From a checkpoint of a small mixture-of-experts model trained on Wikipedia: width 192.
Below are experts of layer 5 (counted from 0) of a mixture-of-experts language model. Rows are named router (the router's row for the expert), gate (a neuron's input weights, with its number), up (a neuron's input weights, with its number), down (a neuron's output weights, with its number) and show model dimensions 0-191. Each number is 128 + 24 x the weight over its row's rms, rounded and kept within 0 to 255. Numbers have three digits each.
Before each expert's rows: "mostly gets" lists some tokens that are sent to it at least half of the time. This comes from a sample of Wikipedia text that the model never trained on.

# expert 1
mostly gets: " \"", " (", " un", " would", " [", " from"
router:073157125119154114110097113122132148144148138149100143111116129133137136083118148106090137138145160095122135158129147106113155160100161131106099099102137113156109162108122113116120119089174151152091128112157144139112103135120081174143120165118129129146094084092125123108101171149140119163085101139132105145138139135097116114111146109114080141150118146125122119117140122133128143108114108113137142127153146147160152096077109104122130130148129109126082137155120100125155118132109111129154185139104087147118108110124153151133178084165137168134115071142082162136180162112184168114
gate1:149114089108127128140100163122128125148131139123124137130065137158118092138089104091161103149157127081162099143131116071106117130174139126123163085122160126152109133116160110130126142143150126101147112129159123141110111166096109093133131141111151079124121121104059188140102134127149116123156107097129125120136187105143121132117102124081130155141172129145117128109107156074181103093127125145119119129129128115136133151092121149138119121078111143182165153136191120148139112117163117105103119134143109155136139122190092138139158138119156153145140140117131151126123123142141129092
up1:150123139133122140120115179125163122120149162158113128135120121154138140115121185116143131159144130109117146123102101094131113138170163121128135096133150102120081163099121115111121108108156116138132153119140122121126130158106187134149130127096153094136120090103078136071067118138134121149135113096105066133139191077119083138093129131094137157126188154143087137111159126088102094120126084116090128178114127137151143130086124153152121114130122161148159151130174138122126108079130102109134131144142110149160096126144134151132168140110127138127143168132124125096140145119136135093
down1:099152109157121133137129121130124135135133108087143167117126173098140133145176134159097107088173105128141138119105137120152133120131117125115105120118111115132125094143153183115121093161155102153132137111112158109125103120133149125149151146099152126122114123137172112117106132109157143145172118189113137156100129145129125093191140109118152113136107160084101103175132123120153073156145147106155108131126158122144113130113153129144106095133120124126113119133068099179169161067100102143075186108135115138177093147124101134096135163126123134119095135095116152127104089142121124113
gate2:177119109139152128133135119129108129133149138082118133138096058115121144136111122159120094180126154129149154117129092103132128125135155123134139101135122118093142156123165138136116159111106116106064156134125161127074147101116112157121105127151157154136089152131109129128190111125136133172132139125086125102080122150141128112112139134119114152144136153131135121137145091118092119168121094134096124091127120146153130142146167174142125117089124122147191148131122079164110122107109102121134084159130159150180132121170165115144107143150161153144166079122139089097137154134144136090
up2:117152147117118126121123112114153125154140119151136125130146173091152087153132160126149159136097096091104133135134137165141138142116093124145108181137129120172130086118090129123178132104137149122204112115135094137171109148153131075112105128125142084132152131147114148136110131121137150129092125126144133162178145107135128137132133121119117128120125103135152161119119161147185118131163142109101135113141120107114109105172115065139131176149196146122143131146102108111117139146122142119097186139098054131088147139140105097110114117082107107130133098106147152136088114139098117130
down2:175103096090088133125112147134160117136130122137150124107077154127143132110191145156118131139129126097143148132110128128113077141127114154160122121161095147154109119119116106119138121126149126130154074124112142123164108121138114080087145137123121155146146105153109145128082106100101109117177159116096123126126158141116083111150098185140126155123094149130099158166108142092145101143133131154147114121124117155131155141140118133106158138134095124134134096106147099160172108144091173100148110102117148124141109111177131118129069198114093152122137162146154132105080124102109167127
gate3:116107096131144108131209149165126142149167124115140123111112124082110120117084120181085103138086136146122129136141126125150086134098113133116129175130076143139091131173135093140122124121060141120155119122179076107105167136130118143115106114115166064131137146130113081139136122136136141128130156106140115167109132123119134151130146149114076132146125116124140117125101180181159109098133147123127142128140127103150151103113120113134136128153151205135151163100129145143110091162158132152173118159130110112102143132141096129129127090116119136121125128124101119121095112126100097130
up3:124122126117112163179137104114139136124130097121149143103107147103148150141125137131104085150140131122159120139114095118153122127094090102107148111088167112122170114122146141106127114156117154124158084159147110149132108112105140150143112164089159137118121128136130106169129147148136100133108133153135094139139127174097109089098088084089106184148095092142150095140117158105076117134117110116115110102127171135146136099108127148102146172072113112126096137149115133165123147102153145153128154178113192139117097127121136140144130103171090198118112128087130145122124132095143107113
down3:100157097149116111111140143128134151109131129143098135105097148119156145118137132135123139130186131143095154088147177137099110151132093101136140105146164122128074131144144117131138107133111161081138117105176095106131124161156094117105108099135112139143107181110119133131154145096078134134166161112118111154151128128151156163105102112104106107189121137128091107097141128160092153121188143096112110144115053160126142116093116157108144148109113109149138154125137121163119083132165107140143158113155071130112122151175104148141121134114160128102160132131132121146148123096124139098
gate4:135074163133087119149141111128100132128129134144129098141147107177162088150113103124063165120146116128174114109112182115128148149094135128146104158139117172123144169150067107119084093134108114113147131143117143105155101092139119129131146125109168133147119140148086125113130154179126150128115119136147165129102155147094136117153164138134158124148154136108104102106136166124189114142137083133154102117143126117187137145129123105163144081079126120123099156106111092135101154129127129126153127178119122158128112113101141123126140183098116104113133147137095146120104139096130114100
up4:132147121126204150121107140125159119110119105131127134124116114096072160117145144114167083129116120111066156135131085128104122114169121111142161108131155075114091092107191135130169150154144136126106123130122086124097151158086157143129139129153089080104119104132151140134104106102131131109121148121144128132165118104157088136094100122114087133116126138138181147121132070145099140102133152131127152138083144113079121113141138135100112151130144133145177106158136153110156120104135128126091136058130132119135126143149121133130114115166134157129129121119169125135154109181147133147
down4:129126117143143124164148143113163126153140114133134102083150114127114115150115142127157113134151135143125123085130126134126144147160098100132145127185183107082115107121138092110077103101127076129133094144088107138108140130113118157110185106119155124136131167125120145146117092117134124102104175108154131109099127116123146141109109120139123104151132163120116118129116129141114104179118134146192110140078166153148104096097145137139158139075129065154113121130120119144141152134143115078166110129135129201111113159133105163111098172109152114137110115111115131090157091157141158155
gate5:089140111125111112163145132144118148151122133114135090117133139142130126135149115150115123117169157178155128137093111111101094147095120138120092116096124142108155092112150166122160170114110128140149172125130113131137098149095104134133117118125132212127101164131127156149153139103127107130116152103104154118132069106144176125113130133141121210118045123120117140140086135142121113159093121109169146155141128108108147112205132135139133133121100143103066101091114119121136114124123139125124131160123161144116148134135089110149126109102124135137141092109110152150158134148101151163
up5:141089087145161120129115132128139121130105103182116115129092130123094143150096067121138142091107115187152119096147162187154097131111097147097127132143127108105133139186144156108127144117106119118141147152124137132101110180127085114114146141116131123120093162099148118118114119103133152159113128096089094124157079160169142142134134125125170146126123113121169117118126137147121108114130142130148136163138121131087097136109140135129131151124148147141151124122140098122129110133173150109221098060140179107119179129126162122152111091124117136120125108121155146125125139138117088125
down5:091108149150118159145140130136123096127099135140145120160123109144125113109128144131169120085111160159131152096118128138083131133132082128142122159140129105105138110122095137158109130155139114125142120128151162146143080161133098124123100134151161167131155136138085097145102111087103149155147152129169101112063087102151136199088139139167117103063140124112097108118147157144119128118121153142130158109148134086128108133104136106132088115129140152138133126160092134144157112140194130116116162133163131092110177149128092138095134148159099095122094114128175125127156160115099129122
gate6:162143127173063130117150162129128144101110132194119110153136141122107145133151096121108153139093173146103140127091150151157138118072142126126128153124113124135103130139111134137108121097102132139102131106125146062116142120133123150112134131127123154135097227086159128117124127137149130130137128173136105117147155119124122146156126112131119112146121112126117095163137185150114115113134124129137142133124129111099124136124128184121112148163115145154143131137153093057104093141095119136180133137147123108150160112122135114112129151171094107107170090124121124099137126099069175100
up6:133169110145131123161132157128149136192095104138109122124076137131159145111088108103101103117139138108110101137099199106116120130123138103147140134139125152182130131124130137131115120138140111120087117116111090132135093182145087155127183121168115132138090130108114184130138128134105140167159110115138129125151153071156142132139093128116196158137124099145096081171115156089158114118095150131153133121125112135135125130154117151109124164128121092156141138106150111112138102106123088135117137173129115130162144126130079102116126199109117130114144116117134123135135108147113185122
down6:134086062182128130101142140159111105109141163132102114141083105114133145122150113191110128132107142148108137080114118113117108152143117110089150111123144135126143114156081122142145105124138110132120148120133166150107088123091125098107122141128146168123124145107146129119135164125180097121149114142120086139089153130135129140125134151128176130123126176143133139169126115105077123139163126155102119181155096159134128150129111119078133099130106139145124098160121058129103082129154160133139149147162120135152160109154120137078128160144132146128154126086123088141168134078118123133
gate7:116131136149131106114074159125098148132130133109133153116094149132119173124119168120087108119105129094121120120140195083129095137137137133086152098112090129143139159093127149090092175102179124124130121138139164163107127129117126149103115143136126139122097092138112108118130130106140072139128120138127121135131134111145100132135093188114126117133141128127115107102147168130105117140111111129172147138118114188143128131146137144095128083102132176125129132124147128144133125125159117120172134126135100125139126126163078155136138021102097153179172125127123169140142136116139114174
up7:130098102105153139114104145160148134130151165095138124148140156159172145079147122142135186144146130126166125126150128135129160145099180119143085123149085105149152158103135149121115167142134136128142126123141153139173126114159123152143130115123116114132156126108088101143143111105090118170132106085110103127116139172146109125076188107097098135090147137142139127065139104134188147113125123131090121103125115177134141137103140072129138124135121109125096124118124128097137113108146139085122123111121130136122097118139213117139140108101128110136156085107102112130128171163116148095
down7:131110115158132103148061149144094091079117129100078149130110168175139115100130149103149136140123164129123137172141128155149169184093177143070134126132112138133119171123125150113127154105138116154110138156128092163150159101138137124098097139082125085150100147118124100124146113162148106170107119129134128155078134148147138095129141148128113087134117140151107101097151151093138170171123136118124102116203142124086087108116121109130102124075097110138134113102153125123129128122139116160133132149114137136136083114153130158130122123122137117150104131127136104157145162128108150112
gate8:124150125118166191169157148151123128099128132104122141100176102132108079150136125160094124150106119178128150135174139145161138109091133104106153103124115126129145087121180153112163136142135140133133149130152094114117142155113093113147112153122146103128137118088139103140137147105127119098126145124128055124129143131102112141096120133175035111132116087110128110136156158089132105136153057090099134088147150125126124133114113161132127148111095138119159113131179154104115136080126132148133157162114130120152121127140129129147127134139140131124114123101186090130126129093128129148
up8:127108094140079102093136119129115144111108139165142124127099156130141161116145175120175155129178138150145137131088085086080084143137139152119138121126135115103108132126093102132075091088155127134099156128117173137132137136140138152136130123125125114138111144141113112093128113114130133136155116143072233136142142128124122130134144126102172142134116137135111127125111104173148163096117192132174132189127108115147143121091111141118128100128122123105106106149122137164141127131164130131124148128134131114078101115092120127119127104113100138182118131168076145142134140148149108099
down8:123157096198156127093101144119119136113138131102143128157161147131111166129132145118132134121141083143107143116097099124091111173160120115137069160111113158157117099138115127119163118130100144117152102136158126097141130119188109100137189134089089121080143165115141149150135152132139179115122131111116108076118138129187178163157130133124135149164095154108128067121130122125136146128141145126151114120097099148143128109098142090123129113146124135109146105123095144137131143149147154102140127109152151128097187129104102128122141116106131132099145110127131100139069085111110133167
gate9:139141132150164106145151067137164114125128138199109146132121105143143082147107083133139118110104128080159144128143163129085115136111202136120137100158126133118105115160114166126147160139089131124150128139150117158155129138123101118138115129124131111101124191103132147169137138155125115125139124120112064138171156154137132118164117092125134120133132115070167145143127137096130114092128154105113135153110123094119156123103106126100131156138143115126078118156152079169094102195135150143085110180112115116153163120122117123111104101146111108134133139126132107146123143115121103110
up9:132106092093129123167128166145108140105103135138123113116079127112141132110169179146131131166170145147068108132124129106168151085149102108119134128119137133139161151117162131126128159122201119134088110110120117131119101137111138093117207108134174141147073056149151137112127124106126142118127112140159103120098135097127121127173107121142145162108141145151123148128152121117119135142086118141137122076149081124147145097067137150096136134137105122150122140117141142101142098178091092143175162109145114108131118128145106133139157105097155133127133145130094115138126129112133146133
down9:163145100087105116155135078119090140130119110129152119122109123156126151124136152152180132146145119122147148145140140164111129114153115138136176148157140126131133134121110100108121126123096159083119126155114089112119132135139117155092208103105124132162107142116078145109088130115142126143157130105113167146172098098130080165126119107123157178107095118128105104143110110174126171098135126133111166133074063154145107106178140130139119148154122115091101124108092128127130140115126159096170130121121088146130111154152126145134134145110153184070115119135117149130100123115120148128
gate10:099144168127155079105200120153132136125143107131135092111133123113121133125117093181120100159158107137126136136135092123140114153146135141126155098121104176078094110157117142120119147131135128124149128111141085139118176118085164135091115134142163120122156143167118126154147095139145077090159145115120160154125084127141149144152142182128150160128117149074124108151108130127139172102146155134125117073140122119145120110146116150104123148126126154101135172119079156148131121105124130142124144153129130126147130128142079123095160113073117130154130127098155077104099103093085103134
up10:146107120130167138105170139144119138140122092117147119093073119110085159060128097155143124132137127161115095139150089105144092126116157153137178119126091131130111109160152111097126126163089131102125154133156081136136165113107117120121142131128150077118081119150159103161108108108121079115157138122098152166140113103164166128141146161127119168137118121114181116142135128107128147111156161116149115124124139084124110148150109137114126138097137201114149153166086112130130137125147156153133130134127134136134159117165108123121192101144128132112125091109103116122096129127070098125
down10:095116109160132144108155122130114126117080090150134143101141131164124106100115121104112143120169138066068137208133131152097124137140136145153141175105159113085080102133141101122108149107162147144151126120116100128123146149148139114155117134121124129180097101162131112129148201125150118129119131116121121115092185115126156095134109105119112121155103150111092079075128148145146165121108129138166121129140144142123142152164078125115130122108154122128158136103126161168094113142113119117134154137136126130100128134129127097110174093142112167154098122142135150125073109127142148141
gate11:137135123121083119149153113128144099120121151115146087091137126150125129161164106116099098136127115139102124123148135115122145103172123101130142145159165154143131097131169144107160115164135118104160094143112042133181129145120127130118184160170097116076131093160132106092109108174096154101124141124128123132110103118145117105087130122111149104133159163122110134166106150126157108105148146138121132152085110098134124097162123138116101136124127132118134192132101146101113129123144156107121164177155147134139128141152141139138125139145139156092125150113058122129165083089129113167
up11:180114140158150129102114145132123132090136142115160097117090128132102142100102166129161139073096129160121141109131126115122083118140147145148142128122103129097105128142099146111160117127110134120141156151146128103093188110140127146137120108100168122115139158103101111141098117077113106124137145105149140117134131112155128164115135163155101134122137122136129146148138104139109126122137127118143127152129153128108098114141162162149109135108111148137122060127125160127127172083152166098115019133127124145135101144065121145162105167102086102187108100109156122126125118159099116116
down11:179157141111118125137169174128118137107142119128135142122141129083098152147141121086127137079132145110078114151137125150153081073174121104113140106123083186127101081115101148143131109168119127100113156127128149126090103118131126145145097092107156108118146125097124118154087115075155172134092132130120134119130133125115132167123113183140103060144133105135149132130135129126123151121149151138147140113120094143148122114104100140170147150163107162137100088088129130091121120163094147165156129119158130147131125144107129166137134182109148102159105106128179122127107116128144140112
gate12:186105136137099154133179114129090120105128095126142147108151144127108129135170126119094085117102080163130145109118185161085112137152108099134108126147144130134130144113121110148144114097100111116147132123127151144162112178143113137177132125114131041109145119103127172135152135124103143113126125113094169116122128138125169121108132142128126072109123108176119085110141128165147120079156137108160090104168145103116132137125123156130112133116122127139136115109116134146121159071148129116154067114144123131144152140122132116150152135122116158163147141131133162102106126201166147140
up12:140154119128144120092115127093169121136158140108123123080109150101099149148117163104144091133077124110080139148159104140115132123174124145136173174111132084135088126126094098079162126130143149094121137142176102148108146114120146148122154151110154138140095122148100158110109146118141115142126129097162151129153130055120161143095122133131154144152113140101118158138145129115151111064149124101134145131091167116090110096137149122168120144115129175119173088154076124163153149120135119110138122106118093149127167133124131168142106134141084125161118096112131141091131125153115105121
down12:137124148140095136084138147135135163137116158111143085163122143140136128147123113119108120076121114160103117115125133162158166162119131128134134100136124174157153125155138126142117087139137148124141134082102137065128177168125126083175155098116098148134127085112129100139139080169072151116157119112133101109112112165112139136179128137123139183112154145113125101108107130128122160190156121135132113153127141100141097154125150128149100119152135087104126179150137138102109133117090129088118127110098156112128065100096138131133151123125126128105129135157144116104066110139162135145
gate13:155069073134141173130107178135136077146117112150122113125160102134089169128157153091119116121126131203141119105080129107149120137152139123132133113111125101132147118096148168136088121122144127122126152144069152115093107166116143110112125131152164120131161142130163082121098124046134145161166118115111127119113120122135108148113107178142115088129138160120113153150149176163078123134147177139098102139155114093102122119154144124132129140152135154151145086149121125105125125090156128115176148137128156131126118122175152104134136118115130112148117137121147108148132114123147128105
up13:121186173140114127142147081133095181093121129115149137126135155079121090159118120175123126130144122072086150128194110188090121094112098122131146163159115179109102106139113104127181184149145115129137142132149107140145195052158094115123125128108108124115118141140100156140150116171121135074094133143126123123131144147122125130143131129105138107128136112160127109112115108136164128113146095118125154094120137139144119128126135124120124134102122125118128196103111143154126155168094144132110130128105102137141142145081107140145128109116104128092147119119105121125107127123110125155
down13:109142129156154100158123146138057112085115097168124095132108166133114160117115122141113152121118122137091100162127133125171148122144109142132081156136138156109134141108125109112170120161134107073096137144114183154137195135151109111146114116090157120137130127120139120138135151138182120146074095125118084149105137121150110090139133122134095152140098138141141131191106146135118151131149104123095159125142102136133127164103092102108136137144131100115075121146114104086118112090139130158142149159096133171131094128141102166145143103139133101131154109137091188123158138129127118116
gate14:112097129123121116132120159146094116054160124128125163128168085131081073121165140127194111145117122103161144115113084145130104096096155111142107127145118138121128146135106140144148120138171146122207117126119130158140151121096141107120157105144104073111103119162129105126129131104132148106136147150133104101132162122131139129181140169129150133139143119127167156181121115121125120073175133124161086135155120098107109131123129131109119109078118121145132177148101161076125137117109136116091132135151095138136102136136156122138152125126121104143093146126139130096137081125137086106
up14:142154123138150114133139100130133113137130118134139105104115120128120131157103122120105079121141100141104116119116151102107116112140118102128171143114166115076136084116134094102141132129145112080134123182117136125113136125094090148086140150151136177110142152122101176120088125109138096114149178096139167108115100158131118158067071114171150108113137152095125114151105125112148102145132108159158144142085142130140096086167153168181120123137096123145116115110111149180130150140139155092160104172140139122161128165098088134155093124116114146140120151093147135097137105161128142147
down14:155211161089135150144134129123093153128138161122163113144110075161164139098109150106088155148148141121131127147145156125161135147129142175091176118139088122128128069126172131128102109130141118152098143141112149092101129168100143148157123152118104140167107137096134157165111138154124121131094169130150166148125077129106056096091100128164102122121109104117100089098131117115105195154106101111124124122136134119132128107149132121122121162128152138098114103130161090151131125126112106136137137120115120113129123100127123118114154118106142132171131118166114091123103120154149117112
gate15:186145147126119099147120117126133105110132149131151076110090129118143118106120050141151138123130109135124056121144091105099118102120091119125135102136168127117100098093150145092152173190119144120111152143136129120132154122150111156121146150110081169105136137160133158125103142137151118139095161160125155132113129123115155125114107076133135157111108169125131143136135094150119125148103103139121117074153113138090132138110145115143111143069092153154061138162082105170122127136150143122121123141171152120122109140145135139155114138128106130129090140134109137148121136128167173171
up15:108101113130107151181160131124143146133103101168136166131133115096132154163117179096137110075185148154151158135111145106137106073103130131115114103125138116119135123171122143137095114114113104124150153153092127144132060177118123143137115158149124134167122123169132129102099135087133138134163129119095127140134099176124034137158112187128174131129168112145139088119100114115085119144128115126163136160095132098136103152151102126114135123140128131091130127165172138132117134116139117108139147172116109109121138130098106124103160126152132106143113120115111122144149115124099096122
down15:137100129159177119167095165130109122123101134146103120105145136105100113116156155123183097149125170123140168106125128118146107123110113128133109110112148156079133115172157170122111144134133102167136102129087145152131111112107146115117130120103151107141117135130117151127100154162127145125113146128156139117095101094124104139149143138104131099171153153142114101090145133114112137198178138115135153174139151116135148126100075113163126095098144111102183166107153127138164133127122129135127106110065128147125153107093120073084174125125136110154111147114098127134131171144090090130
gate16:112107115169156077124144119126142105129167113150140120115103115150144124072126074160092138085145179135113105136132168092129157100108082136120096123121157102135134152087158132125112159101120119108124133138093152187127117143115120154090126125116182196139102112153120159170128144141114058134120123091117138121105136117130107111146098140144147210147068153130149127129136140087115129156142125172117127120125103141138129127124134121130126141127134101120165104126146091113128121163106138152115122154131145104133127151148112108144110124115127124156158143088114123165157116113103171099
up16:091138133134150101101127121120112133133161106097123099126123129103136104084123140143100126069153189142121121129120135098145128121107095158098110111117132086140161137121127135130127142071150124116161168132100163164094108145142151151122091139102188187139125123160120126155134138124131083113093110105115164123118132103125109116146154171129201191156083133161150148154150126131108141177138128142132138119121123078135139134137137122130129146118159112103161124138109118121128127120100122134097139159124146129124110128113103120141114093116162134174192100087158127154142096126089157115
down16:128125120160160123093111139139137098132121126120128141179137153118117129123133123147126111142123135142115145170087117120133109121141145086091121119122143110103126125148112155175092117092192114154107077120175152113124114120106113116159119119116119133115122095111133120164111098152163140124101130148145105165084155123157134121152132142076124093103094158170139101103130129084121130117168112123105123120166145094147114133097155127118117128099139124181143089098082111143137137096153110104112098159129176178180182116099151157108167135142127129153146109168153132095088144134116153167
gate17:135145103113083150130138173144143139119053135117111125128132117127118136134156141103110124135086110155120155133113147117162118149105165137111111117127066149148149151179101131103131109148108147119117109136157116120121123173124116115142136138106140121155136118114115062100130125112132128179097111142144162154142146143086080126149128157142104115137132098112159136148181108153190139104158125105138133127076163096162123120164101118150121091149126177090173158150120122121111135143104095131109165143125075132125179110126095137131150096168140134162155099120144131104130096130149110112
up17:133086147130098078133092168132138122102106129147117153129136140145127175131107147125109158153122131131088125126123093110091110125077143128133153114112105127179131172191097108120134104129130138106112139135160107089129133157147112139175159122130138112147064123129152141088145109139135109136143138111131117155141163167108101121179123175132111164132128138108117113093160057144231137096128123133168130118119147148148131146112098092117123104126169182126127135119111126148132141137140097147117144120133116144102159100136124110112132114156099134142143128119138133125108091147109078118
down17:137122124101129146106125150086131112116124097105110145131143146131116123121097148105132102073116137145154134190136143161173148126133120130101154159121147134130083096112125146145126136175127164104159113105158108137130104147108142123088119139105113134151127114108119159119134139106118122117122139106165145131131160073123177126115113116119120129146125171147113102133097180112110120144148145099113154169115112125111106083128085137132124180127111103137162117189148108149166110081140097084142132098130106128121195076129144149127144148104100119125142108113131191100167131142112131195
gate18:121150114118184095169140124131131140089138118188141125115092163141154143160082147142126108134133130093127105129139136077125129125181161109130125159137119109118094144087114128120108111124142109119115094133099117165137111104122088165124148137109153151109133117156082131141120124152139151121139123109140134145165182110124060143138165107126065104115123106150115102100119158081165135120144102130076123168121118151161112113135120105146133085137144125163143112103083156110136118104162110170164131176148088147134094143119099140133145131127149100107141145130073134139138130108147162128
up18:174161128133130191092136145134144131140128132119124107109121141118089123142127122122147131142131141103133117128124122123149115144123129180130171155070153125124123120174140124102157122170087152115114174149146117089149156126146130128122140133088147125148067133104142111102122135125117114119126132162116127110143133100143159121132117123133178163152115125091096162157123125173101119152109152117139130076082160114076125141134130136131117195074109155102120151168125106137108141122096135112140076118113151138145177135139121120129129130136095130164130090109165130077094091132067089121
down18:113163119109127048087145135143100103121128142112068120164095139145141098109130089111116132085118141138131109155091121100137131122145149129130122110113140175105174130076136173118152125188105143105142153141119117096149134121141112138140121113071148140142153134122174125139144157116098109104124102139081112135126123126064173150094137162135132127143176132149126136153121113132116144152124139184119075126145135079139115183119140143119082116132173135100128136139164119120102137160143122122121170137116147102151126123138098129123139134113130123144135170097128104095125129126132183147
gate19:142144142134143090098142168137127115158140132086099170145080083142126113151137085112121140139128110160149131124124155147109132158116143179134142117163109113041125129126183156109155136100104136118132145120134119128124156182124131219114086128150162093127118143119132157133151128115136098129167125133108086136082109144157071131143147135147117163123155150097072137121136127120106116157128142126134124083133107123133117157180122150138118111163162105124136147136121128120116130098130128078116116126111126126163136136144121085102117118101120126153083133121085133128145174110143134141
up19:160115114074122131104110150130105118153135130128116119163091076161136108114131089089131118126101108168181131137135147111130145173111142182128113079162130140072106134156193132120138093121110143129126116118148109130107115181136158144156054114149120077119114107135137103150169140124154157164145105138093131127120119116133113112160165132127103168123158120113121141158120128140118131138128179098135150128143107143114132116135096138129119107150165126137127091178138135118122119091182133091113082111105137125124146119142138090109125132128194136132102107126098142143172125116153125138
down19:153120138180143160120127135067091118170112128164142083125140145117105121114131115135134090144123118092156132112127138142108162184137121184136083093110135156162135138135134104077133136124139153099158120131120125140162135133135132094102149087120116099151182114114118124128137147187111146133069105104123124131145128135176139101152127084119144133156098153118137154119156170138181148158120117109152136131095112111160173148122130107123180118124125146110095157112103112105157125133104119153107113140107099141114095114113141069136108137136086108067125109146154139128138127115120115157
gate20:117075115134137146110111172120117099136138171114131120142143119113133119085176156159125117149160123142137151118112119146071152097130149119132138157132118132127137112082095136137151119120131111137119135132116173141164147118120130130102134128083171119134137072116120113137137125140099102110132106119145087107126106132148123123108137144101116174135141176140167170138132107111047124197171113127095087102155128157156129151110136151142122088117139146131173101098123131111117159136161167159156139134117175099113075127152165129127133160068120144090130103121162108139122125113103124124
up20:168094119155118145106117113137167118109168172140131118123135162081146099095138134123125094119128111166112113132131135159127112124098128125136136132109170097136095118100148097108125065157129144137133156128159148084144169151123139156107107147123124071102137136139164114135163130119170109107112121154110154135123123154123156115121068076152133163135127162098123164126149102129100106140110118117105143090119117160103121104127137121110105152116180141153127158153140165143123132162149139150170110084151173122125090120122151140126131078171146135131102162122081132097091126068145137130
down20:157102140089115148156126109132154119135087123157149114112168113088106130154126109119128140118141139128136118127121120124155148076139108107163141165164128098084122078112110126138104096108144163165105132103112155160143123115120144113130107150127154158110108129126135123178117129125146093123115159165163121149109138126083110137150116108124108163123167060089120120165120123136160123155128131155130128097128150129096049117108131147111140155177128077126158108133117141102171164098145167127158100129123132147155109170073158171099101154101125146129129150109135118082114139123133154112
gate21:132159156154097175086107118131124149151140089136133138100133140082082104107130117153114142176155165102154103154109169082121157115126156154148125111119162128114128079137110162131127129123130131130111166108086118123140162140133083105168118128101143112133105162109155121136135126130095115110133118132102128103127151131136162116174120121125059126128088132141158162141114106129119100132144139122131138081139133119119120166160113182114118157119089080122113107146184097148129152069132108114173097083123091145159140143090136148141154166126136160128120101100120129122147106145120155115
up21:142077110176138148095139146115145133131148126123118109131082137141108131118120157146105135073101111096130112133104138090127116164132141134125093098144093079128118167174123175115119109121154109116148145149130168143119144151105135129145116158099102154119180132147119095116120116100103137110127109129151117102117191128115109145153110135138128076116135113100099171101170127138125100136132135142142139176141170139136131141133125120125131094153127133140162112149087120162100145085145134136102090148111111117142186129117174143124091176156069110152145103134147150061149132141165126143
down21:134114129118115171122146119083131109180102150151140123130091109153135118120149098102135097120144113095115163111120099141102124131162110132159182142087123150122122108146131138160129157120174150130111166139138113102146132117084142106133132108143122132166093091134086116129105132099108094159105122128108179094139138168169098127141122119138133136105141150123119141103074139149149113147097150117156087127102075077111176136166165122112150131167159107165094138091148151147144146124140126145151144119146140102095104124094155153109150070154116156157120143131154141157074122146124120108
gate22:119161120105126156116146129145141133129141113117124101116169123127120116150159163141122144125129109155222117121094141137112065141098126117129132165118095160111166102108105126145127108093157126135103155139129132163096156156105112108120140132126144109119164164094143129145121132099129113130136151153100125113140170139120108124084099139181112133121103096146112175154123129188097124087149123110149120130152126128106139121130134150131144108195100098120152056140183184127126130128115134136112114156098148134112102134080088134139143137103170107122132125140155096139117069139133136107
up22:158132134123119166092082143141156131120139089142123142125116103096114149185124157118129155108134153142123116124111158124156120147096136123113139117097130131083150085135116163121152116118158133120131142144126114110107181186107107145119132135153169047136114161112135091154147142088136120137122115134091132150131143157129055122140099147157094127132153117153156181138142109118112099121145136122106150125101136109101135116157132092088133116150122173133166114146138117152138135151154119102070136148095131139073126111132110085137112122113138140112148085089158146164127070140107101137
down22:147088148144110135141127150118090116106120103155117105159145111159133143149154133118181143110132115130124135133143122095084073142083133113099155129106110172117154110136161126134117136110148115113097143165130148175120128186120154110132161130142124161155117127145147113110157111137132126151107161109066114142096144144105111142111124199131124113098126114090126141151132105131121121105098134130154131144130147084093106082138155102102149111107138128158103136117138169113122152175147067148129131168127114055075135131137089102154134129092101131164139092146148124151146143155133149146
gate23:100148156122100151121132136133133130147189127147144129118131113137120104144141130137157103130123135135126151100123099101156119172169181122147132123118152118097081106061165129126147110133110131114113111121126107095113175112151122145124129135124110094108130178123088111122072122144124151095144133119108077135139155101133090147121101152112098163117116104106120126146136134134052097144164141131125133144157166092160118119169114176152116120170146123151090132144183131122113147097168181120154080185125110129124151121110147129143098094147156117146109097098119131123126143118147160120
up23:140129099141147078153129101144096112124103159105119124146145112152136174124101103114102159124139104123162074136139169103123117110117103139107120137160124148120190145196099130141117155128131114126153121129103120171153088145122106104119141122123137151138114112127175145138174134100125099159118151129157147112109078147124135115141156108170178096129144155158143127145073139119198126113117138135141119133125073109104131148085140100112128125089122126126166135111067118169125109139089089142090154107119148120107100150138111116127136146110130148112142174170124121160140100116108102122
down23:099107130107123114139136079107140091129131120079164075098146103130120131127125130128141094125121116144146140164116179131147147088129142137135151148149111146147162118121089137128128147120148153159115148138140134119118094063132137122137168132149126147161106067139097083171134127100109092082158153140115157157165139121102121121125118162121156135072131153173115118155143121164155094157084142122150133128126130097156126111122151115175117106114154117118118070142134172145114102140129099125140129151118064106111115128134115178128117139136134199154116134155136141114105117125151089113
gate24:166120157140124168091121153124118162112131143095156118140098151128129101069191155149141128194102132095179127118136103124129130169100151149168115136148140114095125134138114157096147111139153111118128142133125129121122172098121110144182153134114156123129124168116088084101103128111117135118138093123072114116131172158135113121122142155122078149111154142097133170129117144123123127161129137124114111111154113063137120152120144140128127153161101078157100106129168154109114168094125155130133147104108086135121134123094090137118083105117160115157097082114104121117129119127142139113
up24:071150116129143073147132076136138084132132126144105126129170125146107142180129107103110128088163121147098134127143152131125138115157105104106147144114088162142161108111136120165111173133084128130120099131126120147131108140150147124072109118146107143115161128130140155148142113138123119136137157126172114134115096088145142135117118110134173095141131136160124066167134124139179134087159130141110133136090147193116122099117134083124121117094127140116165135128083126127133100162126123102094125166125182129156109140153192121128153148120149128082191158132134123131119131117118143109
down24:146100075128140138101111112070144137117138162157143162122125128156138178172136124103115093112115115119104124099077106142149151166102193169117167125150091116132151109117129114129173098116144132108146093154119136134101141150118108155089110160117117102167111115137119129103143144180151113133148142112118108130152134101106131120142138116146154112148130100082152141133128154114125143086148103145117126102091100119123132123147167157131148143075129118143089175131119119099131159194074153098126143097106139148135145120120138112113114149125163114079173133147104137123129100167141132094